Experts of a small language model.
Experts: 96 tanh GELU neurons an expert, 32 empty slots to pick.
Training: a variant of Adam for the experts, 312M tokens.
Below are experts of layer 4 (counted from 0) of a mixture-of-experts language model. Rows are named router (the router's row for the expert), up (a neuron's input weights, with its number) and show model dimensions 224-447. Each number is 128 + 32 x the weight over its row's rms, rounded and kept within 0 to 255. Numbers have three digits each.
After each expert's rows: "mostly gets" lists some tokens that are sent to it at least half of the time. This comes from a sample of Wikipedia text that the model never trained on.

# expert 32
router:082146098117161153084103108091155149175146127121113151109126108153117067097113114127195126178101143136125135055148110138093114154129065157135100119140151133145127123168145174120138099154119163108095119181055125099161052139118107151181146161106175143124138109167113174088152142049127166127161103086082130150103188121086147167110144152118109181135135167183171161195097192133076090157117129111075158174140146153200109113114065169107115098133144174105139123121083125133078108146130143136165083144151133104128082161099106160093147223145147151086095161115127123151084112122166135148129099138174107124132084177143120144084150129136125186130139138122122176169157140155165159146154
up0:123077122143148118062151085091197192189125148102104194134140079072091131146071107157162153137095140122135107024152133111083086186068114152116098113202079108087174175099156170105101158164134151154179149130081147134142139135182147145140134125145183125150197128168146108142081112113135120198135158143145115188094153130093110120132133153140087121132153110121149106045157110135125119163101165167124114136174130190127138073104130104166131140084107141117166133148158083087144104166147061108086136136105180142137082123098202108103107114121119128104086119150137102149142128134144142117119162173118116154141108102129120106124125110143135162106127146069099133163145089136125130141079
up1:082119098144132159188146112073162148115124151081157106099131159130099110158121162135073078136088122165175151080146149097125125203121117062070108194082137140092117077140101132150086127144175124162101133160211132133168084154092157127158126163095135125128104113141139089170117115103188136112139118117107150089122164157126090139144116093132138060207148129125153171116098103122127112151212129132123152159179125154106110112118139131107148142140131185184192152096173103120142126120098074127112194097128144146090090123101104147136106111124216131171081148120147119142122159137113138127110100134114098112099158080090108139115115134177079149149094105081111098145114124123097088110138
up2:128187130136161116131116132123138125123150114158122087091139140156083140190122093075124123122120133164097076096133121129155132120128111163113154162137109036161091105124150152112210146099110077128077107195180171090134133158102051136153128072153156176142137101156127092129125132155120092130097090129157112145148183086114129129165103141105165131121140141141124103160159255131106065134127089123071089146160212186111184050100138152206116112107042140119114116149088111147122162124123141108163098152162133090131157187157143129120155173076129097181160121155043109089194129132091216180086176177130075107124096103165116116120079131085194119079205088176152118082134090186102121077108
up3:106149075125101139146150103149117122077125135090111128137217155101083123136126124106085092126173162143130140130059155143118083079112135173140115073149181075061086088189120156102137134092067143074141119149144159123113146133217092128135123140142093152201169173105173128074137095160077122145077079127098137071153144130141115130150136108107087102178136095128091171151099183072127154120168116127159152143143158134146145159180211156140137171127125156061161114149147131126135093133137090093087096151092175145093122132124154114178141145136119059146160174078144165111151130129153090085145086173140088146104167180095185136104136119116106079106183140172108118142183124131052122093183
mostly gets: " also", " not", " him", " would", " later", " will"

# expert 10
router:086148136197117184107169117089163123130131110087156195132173119116121130115130118119169093168085133139168096065159150078190107148118093120111118132158124086108111099126094139113144169168124176140133159108131117088198119179135110172115161136139137255152176120153093102076138147110107116145114178108115088103120144124180129185106070136115100126165177117188158151212088133165158079138149123155071165131120173134146130146098112146144119177092105126117087116120118059168138126121139142127158102141140159088136149152145169139114160149148100175122106130064105082094128125080143110135127116155144151183155100129126118114092123126156169131163118118124152145159108138192130140128125
up1:131063091146177160170071141119118161100138125156147146137168182118167174146174138072113153096115119108188070125124150186109140100075148146109103096133133090166161160085048084110119136124158142166133114132136134119122107069097109129062196150144161175138197112126163159126164110158158068105158105155150108160091104151093105169102145142102116151202193143149116112132114155122158121121115063111113086119155075158117160185165065150099085069139150169064145108165123104097119097140143169193178079146138125081119149108158161119105124109063088170116134171125179173118119139098122116116133152124148186110115096162130161063133171160123179167078107167133147156177047142119130127158151
up2:113143095112138154070129103044118150130093134125117137097177116164106107148117192173057127129084132102157121089157137080138113088189112099147160114183131140103159125130161107124102127133157172126118177138141106134116100159120129192083136162116149217163095130156101083163094142089154121095111081091093115111088155098160153106138128136117134132126123132141106201123154173077168113097155128080135157124123091144141083170050084197110122121124140170085116131146139110168097088180107178126118128175154153133100131181128157108126088116125140105148089132145142082142109094178152138148111149125142147167101134148107120109102127122123090089118127148160158123101129147099215119117092
up3:097093131120124170117119154143133179136182161160163105135140104115172135127102113080148083157129138141169138133094171111115138175112184162171100107180196086107141143109039103085084118088070139117132122147126123070126075079151098136062135155173160126133145119099131122117091154137160165100108094084170129128150123073131084204144111131094149084158191080138145114133087190143147163065092114079113204150127125149139124126143130156173134104152097101115123183216151132151134082180136146204140126108187171098195153072111191148143130115178136095142068124087119139142104126116140132103106060157105104108181118182127131183122135078122161099111094124159183119132061116131162137105114
up4:134092122113161137201141137095109154148120123148173150134128122154120149116150153166115183119047102130176117097149101124140122148102100137111171094096113117175073156132134137134141128161107104140131156198127168123117107123068118122131118117114152113170085117157190108099108148109118119071132158176056095081139127188106107183119118148126127137134120074133142193157088187064083140178085127120161179146149174117157138137138132179178153111106087054135117122182114073063135111161135152136182091113125144168048087104113119100147080153131094109131179122113155073158085193152094165099152118140149150158156163112104087089137115155090160077174167129141104090116134101082077151137148
mostly gets: " Bh", " Kh", " Mah", " Ak", " Kar", " K"

# expert 84
router:056105075139119130086139132122151126140141075117142146146175105128094127155079108107140136167166129127101135093150157130142033175144122159093111141145110110101119112136119119104124139141101122142105147177094126143171138127155148166137149132125175242193164138171083124117124095116142131159123122137115146164083176088098160204136126203111085110188181150164174175129106203173132107097135099130121158176105186139143134116125073143161124140120109135110143123113121102165072126138162135111216093163142143094134115161132153136094123189136200106096123130100137104183121104078111155067111087100121119152158149170120125145073144177161118110165092158159140141163087099151084164117111
up0:119136172132050148082120150092178203139117119173099160136146115147159145137121132152139167137140137134117092151155138065052089133137109133141064171128116165119170171127215162125129164110155137141096152157067143137116109138134173162155135123142167158135106191151138149065147120114082086143145134108119115150090161107101129196146117164102093119117102191139087095115125185140167115137126057117100126111171155164135089195142126169105181127104055146171141141076121068118139140103131137111209178141128150142107051123095146142129155109113077175115147153020172150151146141115140143115139097168100203092101113150107073113094148149168095131148101148098073131111125124162176098136099
up1:151159141090155110116133167136142130123148123071202192071100074123144108130148121114160109136105136156141138091108090120157095092121127075124137124102163091187113157104154089148117098130090119069175080105160118107133113133188072153152117089184198110144183154137163098129102144147115129092134085134165130154146155058114135074172134130127101148093160130158127153120110079119127208148139177137189120170139157091144083118139171145089130152088150129121134143144140142165142137153124073113198077123130197107120106135119100127130149215097137095138148170093131087141141128188134133117127121109167243103118167142116145090143139102098124115103150124121150076153144194158108155119109
up2:161150110119144117130103094111157132143103116162091178127075164176073064165133077079136118098114136155086089113088095134110138123096116083120121093117144125148164069138099193155112066164098143193121070108150165143113113130116146132078150135109104099100117115176139149148141122097144135126131165124191119114155142077130176098181144111133165118130128103138100186131105112120102122114139160102138111085086072130153158110091181179146185129099109152177193119132144102122142167071165134122161123085116080141079136061181107134141087146157160134151153119154081188125060122151168165139201147174083170092124133124125116137136153094078103124136068103105072098150056134141142117114153
up3:114082137150144082085123124113137160127105071124091143160135123134108122150109135113150126135149131159162080114181150187083117129123089147172201171176151144146171097122120111124120132187152186180193108086144109124153157174142104132131181151137117174130152150147154169053157146119190086170104190135100100159098138130089093116094136164110153157092115129156144139099078116129177071137124153148098163038125125157160124096115185144160157145146134137151141091188174097126060155108126190133117083121129109148117120114230156195155080096185086101081101115156154163088140171137045129129140116131142126072150115066107183130103149071150178149126145074114162177104135093112137123112143
mostly gets: " May", " June", " November", " July", " August", " March"

# expert 26
router:032133083180096087077162134102170109167143074097122142109093108103128118120103096070165111166098134131138111099119129141155080117147098153129111161171160161165108060139123118138133159180113181107101079102121147105183124146143144148104168153153141255163163120163080137077183126101129110143105105128141140090106123124173141082120095162180072146164111085194171185104081099194115122159132079143057177157131186159127159112108112094146148149070106141154126095119090056125153117141165119124141104133141140155135151153114180175072141148091147139107147178102128114154109135111135107106173132150073160093093081107104075095082093137133096136122111139127139140102146116200121134145105
up0:136103130164146138106122151179135132097083106083115153098125134173147048140146108141069161122114158120136079138155176096115096121155107175105069138193179102157185128119107099177100125122153130150099108160151147139135125074186086119122198121128142126086182113148120151116078144101128110127066155104148096102154126171120132094082170118185143122156099139122138137070098140147129115156088124175176153105143129189122111148110147108130107141104144162055114059132141174126113138201133145138137098127213194163166113153091132133130029112143125120148103150109086087106144119099132120092094160186170180091122112138123124111126113096123144115217161148084062085093092084072133141127129
up1:071146143138118119075169111113136082178142095029191133114157028115103122154122105139139140139176158159119106146109136115114122131129166113116148131130132080199077146148177112163110124130140097087122146142137085164131058155121112108112190142125143195173135109131137166132121164117173153175070134123159059140144096118146188131102139103123135129082168095145079110135113108198154060146105109176077149143102140096095141121120103121128100130141107136114075146074097101115100133095201114118076141147127139135114148095121148125111175126137072148101159160086163135109132129083128213127180139166139115089100159144072088125094144075152135100136163092164186164088118159141113123107117
up2:016097133176064129128174121130099128170131050160110123121104173095039145155070097102116121128152143122122175056155090123142130140114120155122084103137120108104121124082137172113130140179168138097146086079120131154178126158146086157125148181115104197130105112152112021108150200052144110090131135117109118113143167120112101080135117164157098150138147139137168127153060112172156115110131146171028177103140125175136177117082134181082131095115122167139089058056080091168101162129191166097110104098139113134126157098115152129156088190133126153091085149148190086121065165141118072110122149069108166155153129172097077144084150071185115083177159124135106140089151117163170163116148
up3:157107142149098139129146113146103077077117155187126190119110181152102126107144085133136169149121087174109141099027085089106166136138117102132095062089094156100138127074092123073161171104102122121138121124149111128153090168180105155055100188120140159135143137168101123125110221154111111138093113160101155182132142133128151155084086134126155075127149125114139158146135144126114109116178109132128154102153057123144173082148140184185127152121113170147131148122144132170122081212146107159125124184099107168104097076106185073103080152090117160106111147176157080139081079087161116128111119161116085143189106141132143162146142089129148092115092145115097124148070175182104125124181
mostly gets: " McK", " McC", " K", " McG", " Mc", " Miller"

# expert 6
router:075132071089134151060113116099177170100158048083192120122167131138099147072081090087231121161131124177144088095120113086135062150152102141148063159124131153123114176144129141079122131189135126125150131151098124098179137157139118179127124140161117198198142150154118116055150128121146150126165131085108069137116209117111123143144119123176072128158186092184158123100094180159136090145160134143075107138146161151149136103128061138149113134106084123114143121126148118132096121122158101100139141159138122093143152140131135132094092216134204088135093140133119107163102160133114119115108105162137176132119070179102133136073133172176159083119117159098125149173091139161137134101064
up0:117142115117120173149105115114109123087099137077127107088130129122092134099138095136128078161123087153109089155097129106108124130158111135131112183181120116144101185129091207091202117177091162093142124146144138148138074196142019166182109182153136128186137072134099066201158150193120160155115160117106167106099173114157134088164121127136073088130122175143110146107135121153148161080151120116101120077113168109119111139187171161160089102128081144109162115102131137163153121086178078099133158120183134165127133156110147119112136165152191143134104122102118078166098110172041155084114086107099174184101179135085154128076112182155176105080132168164053093102125197106139120113127
up1:121103098157163051138132152101117144127099130108138083141120073122110129151076129149127081092118144106113105167096183205152144130067069101132178119148185162117167162186146125165093123138156189183166140126128118157106152126151124107139104123136135157149126132162156125157142151091112104177126144093141125154083093157157063099114113143083046083137163118153138216114119069144157132165098120095147180129131134137142105114070138128141137103141129167129075117118046152189146147174139182135131129133132111105142096187102183167177145142151063116091085107105107087145082183139068065103084094173135152129159089069145101076142146107170139161167190125131044172103122164140113088145154
up2:122177061160122171063121089087195113121101093097117164122189126127175134151137106155163177118142167151089143113132124112065114138148131137085160071146155118149104149146128078085176145122142155143127102069092141142167109137146139170107157158128163121139111096157113193160110148119159174112116151098145130076125174135158239067141145144185114127106095120143166166089170156106112123151218155128093090104124183113161128109108124128164142131161095102105178126159118104120128110106139119146159171111103169125136079192137139151175108178061139080092168129167147197137167169126087140170139188107107122137011118159154081095070125118185148141080124111124128091113131146103109089066138
up3:128090149164137149110157142115167161161122115120107150072137140175075126092076135128064111105128147122150096100111149112118105125071063215121084181118211120121136192098150236100153114092072123120077161137116127101167132137143119142116131154162132127198101089163144069082107118115146131129105154095094157116151098123078197224115122167170098121116079144138210149063065134100097155167152096149140167168102076085101152162106120094111135141157075154161148140108161110158124073086124103141141123112110144119129170084082136162126100154106150121128174086110178100096137138068158133126184069094062174119168149169113119156039091127189130154142128124105108088149181118144117111124089
mostly gets: " located", "°N", "″N", "″S", " situated", " lies"

# expert 65
router:088081094143102141123161102109187145111112094129108131136183095149088096150102108138166143145162138118101105108145161141121085130132092161102102112135104099144127161151103163101153140180082137150073092098090121118172137129120137130093192199165132233148126121141111100123147143145160102146097120106105152092117183136057120170128126150164072112162159144186139177164088149180182095131131129121092179177132182125184134139136100105125112148082109169069127092138151103118084069071185110133150101131146167110143120131112196137131080160078136101066099151111146078099128128089096156136137106147114131159113099222134087136106123163172111146157066115147135117094156121170115178103098
up0:129100147152176123129125108130104109131090101181102058086137100114098133054085111132119087133172136111106064098124100143135117130092081145197116092174126145127167096142152166173093132171129131169113115103144185119179087139141115127129165171123148118160106109118096127086116148138149144156168170095116149131178167123099096164135077164137148090113166150148041137139095144181181158134201111123091146110098168125142110116110118157108134104115145150109115113156167117147076124125148063144098132083169158120116078115101162101106111117162163095131106185150134137091124180095117189076167104142094140165125089146132130157129128211184110146089095094131101166149095124127122164176140
up1:143111112156093126090162110106139116129097099087081095092180123062113074112062095090170120131152116096146109067143161102088142147159094126188127082093130145094099162091111118167151123118095128195141106115147159142131079145138077124050140121106150118174136126139113123094145099137163123112157190112089152117128154115119160146056107109180118149121112126149109086180108104155188097139165156164102172104084069147163094074062132102105122160146151082161163078178160110118123112112132156172113126136131179130153068116108194120096117188176101098111096092099132129092159101140095196144150179132161154140102100096096061116155180095124055145114137158135119182133134118142062122186140
up2:173132156114143169096142112094104121084138199212136120140118117118137182158098149150122101056143187105130159101120146138125069116125097115073149120115111139138079106125157089168114111097152115122126145119124168146119110128110121180118102144123149174138174112176181114151076115119144093111161061152191110143073095120114190154174091155110158126180164134104131109184084113104174131169124102107087141088099128158212169099107156105139143057142095160117150176151153126130125139102116120103162113108113134184148049176177166101120127164106120104107120147191125108141133128062057146118081088156114169126077072204164158118138117133113139096114109119161082116118143094144154096099156
up3:098128104142095144101134153097188132142113110149113147162143119161098062169141133073116121127094136132136214100083197099055117151189123110127077094138151098154164136102111179111167182167102126188130178121143153131150114157141146104049184161211083160142112116083099133164129141094110121161115026136051157081122182103095108165125157172093133141157175130148112212084167178180190060123109108116089128124160111150116150140091129126158104135120148107145105153141175084157123107099173127075112180144137117153146102107103186096122103105131087064076118176078097057142100123068134078059153123164143155158092110132148124167118131115179140136143039130119133167094158113140178131142084
mostly gets: ";", ");", " —;", "\";", " –;", " -;"